config = dict(
    n_experts=128,
    experts_per_token=6,
    d_expert=64,
    router_bias=True,
    norm='rmsnorm',
    tie_word_embeddings=True,
    optimizer='soap_variant',
    max_grad_norm=1.0,
    batch_tokens=131072,
)
Below are experts of layer 8 (counted from 0) of a mixture-of-experts language model. Rows are named router (the router's row for the expert) and show model dimensions 384-511. Each number is 50 + 10 x the weight over its row's rms, rounded and kept within 0 to 99.
After each expert's rows: "raises" lists some tokens whose logits its average output raises strongly, later layers aside. This comes from a sample of Wikipedia text that the model never trained on.

# expert 8
router:40 46 58 56 56 57 56 50 39 48 52 64 32 54 48 47 35 41 36 56 41 40 42 50 62 48 26 56 55 45 56 77 50 44 47 48 51 52 52 62 65 52 38 44 60 37 37 44 48 42 48 41 47 55 47 56 51 41 49 47 41 39 30 64 43 61 51 70 44 45 50 53 35 42 48 42 44 49 44 50 34 43 55 53 41 40 47 44 57 53 51 53 64 52 57 59 48 48 48 58 61 73 45 54 55 43 55 61 38 52 51 55 52 56 33 50 57 49 30 55 42 36 64 48 59 53 38 54
raises: ".", ",", " of", ":", " made", " –"

# expert 32
router:49 44 48 56 64 52 56 48 44 41 38 51 33 50 59 40 54 45 58 64 43 51 45 61 57 45 56 62 55 55 65 47 66 38 34 47 65 27 72 61 60 56 50 57 50 43 48 26 63 77 61 33 45 51 45 40 44 37 46 43 56 21 51 52 35 51 50 70 49 74 61 55 60 48 43 54 40 52 48 61 41 50 57 47 38 44 46 45 35 54 50 57 55 59 50 67 53 76 50 77 62 47 43 48 39 43 72 43 45 59 58 55 58 49 26 28 47 41 37 52 47 32 57 62 63 56 53 40
raises: "iv", "a", "in", "en", "ens", "aj"

# expert 112
router:50 39 77 70 48 42 56 44 56 51 39 64 42 43 36 46 35 48 55 53 45 42 41 50 43 43 47 59 46 40 51 64 78 46 47 44 55 40 64 54 44 44 44 40 52 36 46 38 57 57 51 43 44 46 43 63 40 59 55 45 71 38 66 57 58 52 44 45 51 61 64 64 48 38 43 33 42 67 34 69 51 51 52 56 49 58 40 42 40 34 52 72 61 52 41 67 50 62 55 61 51 54 70 50 57 58 74 54 49 58 38 55 52 60 44 51 52 40 39 47 28 37 67 61 49 53 43 52
raises: "d", "a", "D", "f", "y", "an"

# expert 124
router:39 44 69 37 47 58 61 48 56 56 69 60 53 49 57 55 41 39 49 53 32 44 18 56 54 42 28 55 59 51 62 43 49 48 37 44 56 45 51 51 50 49 28 42 60 55 45 41 53 57 37 47 30 45 50 58 47 55 50 45 43 53 51 74 48 65 44 61 52 48 56 64 39 44 51 41 37 48 52 51 37 40 54 57 25 34 37 49 34 39 41 43 59 49 48 55 41 53 53 55 58 49 66 51 55 26 52 65 50 61 29 45 71 59 30 46 43 43 54 49 45 32 57 42 60 41 48 65
raises: " of the", " ", " the", ".", " and", "'"

# expert 22
router:38 41 50 55 48 72 48 61 55 24 41 40 45 54 67 76 38 23 51 53 41 48 45 72 50 49 44 39 58 50 53 52 68 52 48 47 51 32 58 44 51 52 58 52 54 52 41 44 48 66 50 45 65 42 36 55 42 61 50 46 67 44 63 45 41 63 50 42 43 47 51 54 65 43 35 47 43 62 59 55 50 46 55 49 26 54 41 59 44 38 48 56 59 48 49 55 51 57 50 45 51 61 51 60 23 64 34 40 33 52 36 55 47 66 45 46 49 40 40 54 38 45 46 63 40 56 52 53
raises: "ach", "id", "ir", "at", "og", "ar"

# expert 28
router:40 47 52 53 54 58 58 45 42 58 54 65 41 51 48 37 54 40 56 51 46 37 49 60 62 54 38 48 63 41 50 48 62 52 43 46 50 60 50 67 55 48 34 32 63 45 34 52 51 58 64 43 42 51 44 79 47 53 44 47 51 44 47 59 56 59 55 51 65 66 56 57 41 47 47 52 41 62 35 58 29 48 36 78 32 45 61 26 32 59 57 55 66 45 45 60 43 46 58 61 61 57 62 49 44 57 52 48 47 59 46 61 61 66 36 63 63 40 25 56 43 40 52 46 71 53 57 50
raises: "\n\n", " The", " In", " It", " This", " After"

# expert 35
router:40 34 58 52 46 57 56 49 39 65 66 52 52 58 55 53 37 40 44 50 50 41 36 59 40 47 51 69 66 45 66 45 56 49 35 49 48 46 59 42 39 34 41 47 58 55 46 28 51 51 45 46 55 41 44 59 39 65 58 48 44 43 64 56 40 42 46 50 59 45 67 58 49 37 59 57 32 47 38 65 46 47 78 56 35 52 53 39 63 50 56 58 53 51 53 62 51 50 61 48 38 46 59 41 44 44 48 69 50 44 61 46 51 48 49 45 50 35 46 48 35 42 45 52 52 57 51 71
raises: " ", " b", " ar", " \"", " c", " the"

# expert 63
router:30 48 51 42 44 61 56 56 58 47 48 62 39 36 51 58 50 38 56 57 42 52 30 72 37 49 41 74 71 36 54 68 64 49 32 56 63 43 58 45 46 59 14 42 52 61 49 51 47 42 60 46 54 40 40 61 36 62 48 55 49 45 48 54 54 75 34 57 48 36 60 52 47 45 58 46 43 43 55 52 51 47 59 65 55 33 39 38 67 49 52 54 59 58 51 61 48 57 61 54 69 50 49 34 43 60 54 68 42 58 52 50 62 66 61 45 50 39 46 71 54 36 69 63 40 43 56 44
raises: "es", "ec", "em", "b", "ub", "as"

# expert 3
router:41 46 65 56 77 69 64 53 45 49 57 37 40 50 49 51 50 45 35 76 56 28 42 46 55 39 36 64 66 43 59 75 41 48 37 38 52 52 53 57 52 37 55 49 61 59 43 41 55 46 35 39 40 37 46 92 58 48 41 34 58 49 47 55 36 59 54 49 49 54 44 69 43 50 42 46 52 55 42 55 46 54 36 66 39 61 56 48 50 51 54 51 70 56 50 70 52 68 45 58 54 67 58 67 51 53 52 40 39 70 46 52 77 52 51 50 57 52 37 60 45 33 57 53 58 48 65 48
raises: " on the", " or", " in", " on", ",", " in the"

# expert 97
router:45 45 63 38 64 59 53 50 45 47 51 60 48 58 58 54 46 46 41 53 59 49 45 60 51 37 53 58 57 21 51 46 62 39 27 45 54 29 60 49 59 70 31 43 64 37 40 49 64 44 35 33 38 44 31 44 50 56 70 43 41 44 77 64 38 60 41 57 52 39 57 66 53 41 56 52 43 55 26 47 38 39 60 60 55 42 41 50 48 58 56 59 56 62 59 59 59 51 53 53 58 64 43 48 38 40 40 47 37 62 56 42 54 47 61 40 51 55 40 37 50 19 60 62 42 52 58 56
raises: "oc", "og", "\n", " ", "us", "r"

# expert 73
router:47 25 56 57 45 59 48 45 39 64 73 59 41 60 53 42 42 45 54 66 32 38 38 59 47 44 40 53 58 43 69 50 60 46 41 43 64 46 52 62 44 57 38 31 59 46 39 44 55 60 55 46 59 49 43 71 39 62 48 41 63 46 51 62 50 57 37 49 58 36 53 53 37 43 58 27 33 60 45 67 38 37 52 63 48 41 71 57 48 51 61 69 45 54 69 65 45 49 50 54 47 54 65 61 52 57 58 65 37 56 37 31 71 59 46 62 56 48 35 42 36 41 42 59 51 53 44 47
raises: " ", " In", " \"", " The", " He", " H"

# expert 14
router:44 42 43 66 51 66 67 40 46 45 43 70 35 60 52 38 48 43 57 56 46 50 41 64 47 39 42 52 65 42 58 39 58 48 34 45 69 40 55 55 54 51 39 45 46 47 42 39 59 67 60 42 39 46 44 55 45 59 38 46 55 42 52 64 40 59 46 60 62 55 50 51 59 45 44 51 35 65 43 55 33 36 57 57 44 32 60 54 37 28 47 55 50 51 71 64 61 62 56 58 72 48 45 44 42 51 42 49 44 53 50 44 42 52 52 46 51 29 51 58 62 51 61 65 40 54 43 63
raises: "h", " ", "ar", "a", "u", " S"

# expert 55
router:33 58 68 40 57 59 51 52 42 41 45 67 35 62 40 55 41 41 57 56 44 55 28 59 51 42 41 55 54 36 44 44 59 33 31 44 59 27 72 63 67 44 37 49 57 52 45 44 50 48 57 47 38 41 35 43 42 55 58 50 56 42 46 63 53 55 44 56 42 32 59 56 50 39 39 49 52 50 52 49 38 30 56 55 49 59 47 52 44 42 44 58 61 72 56 59 57 57 56 59 63 54 42 42 59 44 41 49 51 63 47 46 59 67 51 46 60 58 47 45 47 28 67 60 50 62 47 49
raises: "-G", "-W", "===", "-M", "-R", " R"

# expert 31
router:31 46 59 57 51 57 56 44 42 55 55 52 40 41 55 39 45 48 46 56 48 57 31 56 40 54 36 55 55 46 62 54 61 35 44 20 48 47 58 51 44 42 48 51 57 43 53 37 68 59 54 48 41 42 44 44 39 64 53 48 59 45 55 55 43 50 48 56 51 51 65 58 38 41 55 43 63 44 51 65 49 52 60 70 42 49 27 57 51 46 63 58 53 47 67 65 49 44 64 43 52 54 52 32 32 33 51 54 50 55 41 46 47 62 54 48 54 35 51 68 43 47 57 38 59 49 45 52
raises: " r", " ", " h", " l", " p"

# expert 0
router:45 39 53 47 39 53 47 35 44 46 58 64 44 58 44 42 29 48 59 59 40 45 51 59 47 44 42 42 50 51 62 58 66 43 38 48 50 46 42 65 43 57 48 48 45 44 39 39 63 60 57 37 34 57 50 50 49 60 58 49 57 41 66 57 55 45 42 57 71 45 53 46 66 41 57 51 33 72 52 63 28 30 46 56 45 48 58 45 56 39 47 45 60 50 50 59 54 47 47 61 65 44 46 50 33 66 65 42 36 59 38 46 49 59 61 57 54 43 50 42 60 34 64 55 64 55 46 59
raises: " ", ":", "umber", " D", " R", "°"

# expert 9
router:56 52 64 66 58 51 57 20 30 54 67 72 43 51 63 48 45 49 56 65 48 49 36 50 53 35 41 53 58 36 59 48 48 59 33 44 52 47 64 52 56 39 52 41 62 37 41 41 55 64 55 44 30 47 48 56 53 46 49 47 44 31 47 56 40 46 43 73 57 40 56 54 34 56 47 56 51 65 40 56 46 32 39 67 27 42 38 39 49 32 52 74 59 70 57 64 70 50 51 83 63 57 54 68 40 48 45 49 35 61 48 49 42 41 42 45 62 40 43 57 52 30 38 57 47 64 58 50
raises: "s", "es", " about", "ed", " "

# expert 116
router:32 71 57 62 54 61 57 59 39 28 28 60 38 59 57 49 28 49 46 61 52 31 42 72 59 47 48 47 69 41 48 49 71 48 40 50 66 42 51 62 45 51 43 50 60 47 39 31 61 68 65 32 42 36 50 61 51 64 37 28 60 30 44 53 46 62 38 55 52 36 48 57 59 47 49 50 47 57 39 67 38 42 58 63 34 41 36 60 36 49 44 52 69 53 64 59 59 68 50 70 58 30 50 45 60 55 58 52 46 51 57 44 54 58 45 38 42 35 55 45 53 54 52 67 55 55 54 58
raises: " ", " .", " A"

# expert 95
router:44 56 61 48 52 46 51 50 55 40 41 53 46 67 51 38 43 44 51 58 53 48 49 53 50 39 49 44 55 46 56 54 57 34 35 42 52 29 51 50 39 57 49 49 41 38 39 57 57 68 58 49 40 39 53 46 41 55 45 49 44 38 54 69 31 54 50 59 63 61 61 48 68 41 50 52 35 56 43 50 54 39 52 55 33 50 59 30 46 44 38 59 65 58 63 59 46 54 49 61 58 51 56 44 29 40 57 62 42 62 45 52 66 65 47 39 67 40 36 56 41 60 55 59 56 41 48 46
raises: "or", "ir", "ik", "ne", "id", "in"

# expert 40
router:59 50 51 47 57 61 61 40 38 51 55 64 45 54 51 49 56 44 49 37 30 54 46 65 66 41 31 57 63 48 61 61 50 34 29 39 52 48 51 55 29 41 54 41 39 40 43 50 57 58 65 33 39 50 56 64 50 48 54 58 54 25 43 70 52 64 53 62 58 49 48 60 39 36 61 51 50 59 32 61 40 45 49 50 37 38 53 28 56 50 63 45 50 59 29 50 38 52 54 51 56 65 45 44 22 52 50 69 42 48 52 49 55 63 42 44 65 36 41 55 35 50 60 44 58 54 61 73
raises: " Open", " As", " He", " At", "at"

# expert 102
router:51 50 68 59 43 54 49 57 55 66 60 58 46 50 56 45 50 45 39 57 59 27 54 52 56 47 33 46 57 40 52 54 61 50 41 46 56 37 55 51 43 47 41 40 63 40 39 54 45 52 57 46 40 48 50 57 53 58 56 43 58 40 44 54 19 53 51 55 59 42 42 61 43 37 30 50 45 53 42 66 36 40 52 46 37 45 43 34 51 57 33 57 59 48 50 50 51 57 66 54 36 44 67 51 53 35 55 49 35 49 41 51 53 48 37 60 50 46 50 57 58 25 51 49 48 49 60 52
raises: "\n", " about", "\n\n", " between", " with a", " in a"

# expert 107
router:38 59 61 53 54 72 57 67 38 41 45 58 52 45 45 49 47 39 31 59 43 31 52 44 29 44 40 49 68 42 57 55 70 46 60 51 61 46 69 51 43 66 52 37 62 40 32 49 60 41 51 38 52 41 41 52 58 65 49 43 58 52 67 39 37 65 42 53 50 56 62 47 72 47 36 54 43 65 51 60 58 59 48 53 40 43 48 53 43 42 58 59 60 61 41 48 58 50 56 54 46 54 52 62 39 77 51 55 44 68 52 59 60 53 49 54 54 40 43 43 51 44 62 57 42 70 46 58
raises: " ", "e", "am", " a", " in", " by"

# expert 101
router:54 29 66 58 45 44 60 50 39 56 49 67 51 56 66 47 50 40 49 48 42 47 42 51 48 50 38 43 50 38 60 48 58 42 41 39 42 54 61 42 37 28 30 35 52 51 47 37 63 54 54 56 54 40 40 58 41 54 47 33 51 40 43 61 52 62 44 57 42 48 48 59 48 45 50 44 49 50 52 68 33 37 56 54 46 47 35 52 28 39 63 69 51 48 58 68 43 54 61 54 45 35 58 48 43 38 60 40 44 63 50 42 67 52 33 54 55 40 34 37 50 41 60 49 56 47 52 55
raises: " Ch", " Mon", " An", " X", " U", " Class"

# expert 2
router:45 46 48 51 43 55 57 37 38 53 43 56 31 50 47 49 51 27 50 48 46 52 51 61 48 24 39 64 64 53 40 62 54 47 42 52 51 53 45 55 37 52 65 45 57 52 37 44 50 61 48 40 40 52 44 44 53 54 66 51 58 30 51 50 42 58 31 58 59 46 52 57 53 31 41 48 51 54 40 53 32 34 51 56 36 42 33 56 43 36 71 49 59 40 62 69 39 66 66 55 63 50 53 75 29 71 67 52 45 59 55 58 49 52 58 56 63 66 53 53 43 35 63 48 52 55 37 50
raises: "-", "/", ":", " for", " and ", " and"